Weights of a small mixture-of-experts language model, trained from scratch on English Wikipedia: 96 squared ReLU neurons an expert, a variant of Muon for the experts.
Below are experts of layer 5 (counted from 0) of a mixture-of-experts language model. Rows are named router (the router's row for the expert) and show model dimensions 256-319. Each number is 128 + 24 x the weight over its row's rms, rounded and kept within 0 to 255. Numbers have three digits each.
After each expert's rows: a language model's description of what the expert responds to. This comes from a sample of Wikipedia text that the model never trained on.

# expert 6
router:086127134155119143129149128177109169106080130143156124132112147138113158119144113117193121128124140147095103098135155120120140109118125137124131129134131134113092148120144156116097157108113138
It responds to: Space tokens before ages and years after commas, as in (aged 95), January 23, 2019, plus subject pronouns like it, he, they, there.

# expert 44
router:087122133100149143137088142093104110097161135164103124109131125107093198105091114149157065135080109130144100167129120122126130115140134148168149142094128126115104148107119124129147119099101151
It responds to: Opening letters or fragments of words and names, such as G, Mb, -c, inter-w-oven, under-st-ood, before endings like -ed or -ation.

# expert 42
router:103181119125135107115127096126094122129104120146114137138135140152117151090124137113146130118148097146139150091096172122130132118155119143056109140156122099111109170157127148135181091092096114
It responds to: Forms of be and linking verbs such as was, is, been, became, remained, usually before a noun phrase or participle.

# expert 12
router:106127128159118070122142106170150104138101145101158123117124172177092130077145118146123173122149117136095126099113112122131095124133123133125156115146181142106136171122147149071158091161115155
It responds to: Words inside song, album, film and company titles and names, such as Love, Night, Mind, Dream, often after The or All.

# expert 40
router:139121182149135138107156124191166139160071093125146141117155146153112108123112147130138114144114118126182141107127149132145059127117122178134131096166135118088126179155148106111134107158117140
It responds to: Periods ending sentences or abbreviations before The or He, plus US state and place names and name endings like Texas, -uela.

# expert 16
router:103130143145110116131108148155131153115103122138118105149128144139136120096128137143112095121111089130122156117144136142115135143129118107114135095109127128124062122114091150119160108058125123
It responds to: First pieces of capitalized words and names split into parts, such as San, Un, Mid, Sil, Bud, Las.

# expert 2
router:096143169137108133120147120103152157140126127132163159106133137100130116118110118161118107163080148150114135113130119123072064130105163091093106140086111121151146118113109120159147132148133118
It responds to: Quantifying determiners and modifiers after prepositions, such as other, several, various, most, plus nouns like relation, advance, and zero table cells.

# expert 47
router:150149148138122071136145077110144078127110129132131153136117099120130119100132104143109129132104139122106122169118118132156113115096144130115151105107145165119140154143148114124080110133091151
It responds to: Closing parentheses and quote marks, percent signs, and superlatives or ordinals after the, such as largest, highest, first, top.

# expert 57
router:120152115148134097132099133112107145120111087126149116084132103143112139121131110135086098152127080123125096113106130118106136126079121117094119123119130137116147118116167121077142166136154129
It responds to: Word-internal letter pieces after a capital initial, mostly in foreign names and words, like P-ier-roise, V-ill-agers, C-ele-bration.

# expert 37
router:111119164131171127169114086098140136107133107122086156110135128146108182169119104138135143150182152142156147149104128118171130115123153138153119148123148142127072164164168110146094075112118128
It responds to: Noun or first word right after the, often followed by of, such as the time, the age, the rest, the 1990s.

# expert 46
router:093115140151116114111134133147129141100087114144168159121122150137096149068142134176138122142135194137125099142161166148079049150140149145105113136146109105125123132135128145162118131158130117
It responds to: Descriptive adjectives and suffixes like -ic, -ical, -able in prose, e.g. strong, large, rustic, physical, communal.

# expert 22
router:171138162153133104160114120114136115155126091120120160115133116117104103131131121130078137130115142118086141081125136124119128102145121155138112113130125117121103156128140142128137086138157089
It responds to: Commas after place names, authors and list members, as in Krefeld, Germany or Staudinger, 1859 in infoboxes and synonym lists.

# expert 19
router:134119112155131107125107079148135090133127132134192153112133128108124158162121106165103125134127128136140124148147115157110141087157128160096058088157122091162126148091120123106158109112152125
It responds to: Possessive determiners and the articles a/an, and the noun right after his or her, such as his time, her husband.

# expert 59
router:126142125136136111159132094102140156133105119154130179078140123145120154128110125116108117126162149130179105099121107120133130115076149171107146130139133160110160154110138107098149100060141145
It responds to: The article the and adjectives after the or of, such as same, southern, northern, entire, Roman, Democratic.

# expert 30
router:133135112134184106103134122150125100143122078137116124099158136101128088126101094142148167123181146134136121143162149142120121111088146109125116143157117130128131088143152146135122136112164125
It responds to: Final or inner pieces of foreign surnames and place names, plus ordinal suffixes st, nd, rd, th, as in -berg, -sson, -ski.

# expert 58
router:121159151148107063136143124161149128126131097104191155128153151177162133076121133160113162143134152131129093145114087130114102155091155130106139057131122131140097130137119131108114142174112114
It responds to: Inner pieces of technical biology, chemistry and math terms such as dehydrogenase, psychiatry, monoamine, plus protein, gene, mathbf.

# expert 20
router:160162109165153127160112106143127150107112114123162164107145127109110139150162090127085128123135132141135165133066154130136145115092131125108109111109171147140163172111157117146185103135149156
It responds to: Final word pieces of surnames and proper names, such as -ley, -ie, -ares, -ingham, plus whole names like Moore and Rose.

# expert 24
router:155133135153133129146112120062091147084114154152143118079152177085083165092121101142115161120156119121166167097115161094141111129080114135132142124122152151109118135141195133139125150124123114
It responds to: Mid-word pieces of South Asian, Arabic and other non-English names, such as am, it, kh in Mahatma, Ajit, Katikiro.

# expert 8
router:132132093130107084134137139107124086112126101127132134077136147132139158134150120122136112143123106147092148137101130115148109095102136139098103139104156093135098130102153130146162147158136138
It responds to: Final digit of four-digit years after 199/201, as in birth–death dates and table years, plus opening parentheses, quotes and brackets.

# expert 1
router:090111145127128113112102129121103130142099086136138169131125154135142141140126114134119104133097135152118137137143149121103134135143128096074148035155106143159124102153101153131167129148148123
It responds to: Content words naming a domain or category, often in lists, and blank table cells, such as gender, jazz, military.

# expert 13
router:092132125149152152132145152132156137102122111114114106113138167136144113123075136153147085129107134138135142164141117095090113140142106100101129090152118156133082113112112142076164104078154140
It responds to: Given names and the first piece of split surnames in credits, rosters and cast lists, such as Michael, Mc, Rah.

# expert 15
router:136138124146112153147159124136148134104115136154129121094127144153121136133135141141145096152095135135133185155117157126123108111104116125085101113118158142116128108108105111153137162146136108
It responds to: Opening parentheses, brackets and quotes before "born" or asides, LaTeX ^{ and _{, and some noun modifiers like rights, plastic.

# expert 52
router:098143139130149127166168151143132103120140111132103092165127129145111145163096142167121127116130147124105139146161136124111115110124122127119127080130144149121088109121115124112126089083107081
It responds to: Single capital letters or short capitals starting names, often after a hyphen or the, e.g. Anglo-Iranian, Köppen D, Ch.

# expert 10
router:137139123149108147170136137146110114129130095085152125113128154134116129150114123124142138121146143130069144129131114129108077104115119156134131065134131118114091126115193135144128068128150082
It responds to: Commas and comma-bearing punctuation after names, dates or list items, often before and, which or digits, e.g. ),   ",   50,000.

# expert 17
router:096126123135144117162102128184154104119148099155129110083107130136108157098094113154144137117119121111112131128145115113104141078133128153181123102123145124139114131115113120114172106081130121
It responds to: Single letters and first pieces of names or words split into fragments, such as N, E, P, plus the article a and at.

# expert 36
router:122145155122135133140115103125178124100093087118166133100131159126108168127103096133172101145111126129131130120113178089130160105136155162130142119146151136188104142197130176142128115137119140
It responds to: Country names and nationality adjectives such as French, German, British, United States, New York, and World in World War.

# expert 25
router:120103152168125136127158109125132120136121085095112123109166212150126109107101145164150130140130170145124125121137168130075094134112143157120096157116094140160150137192147147119116123147153084
It responds to: Surnames or the last piece of a full name after a first name, in credits and tables, such as Jones, Anderson.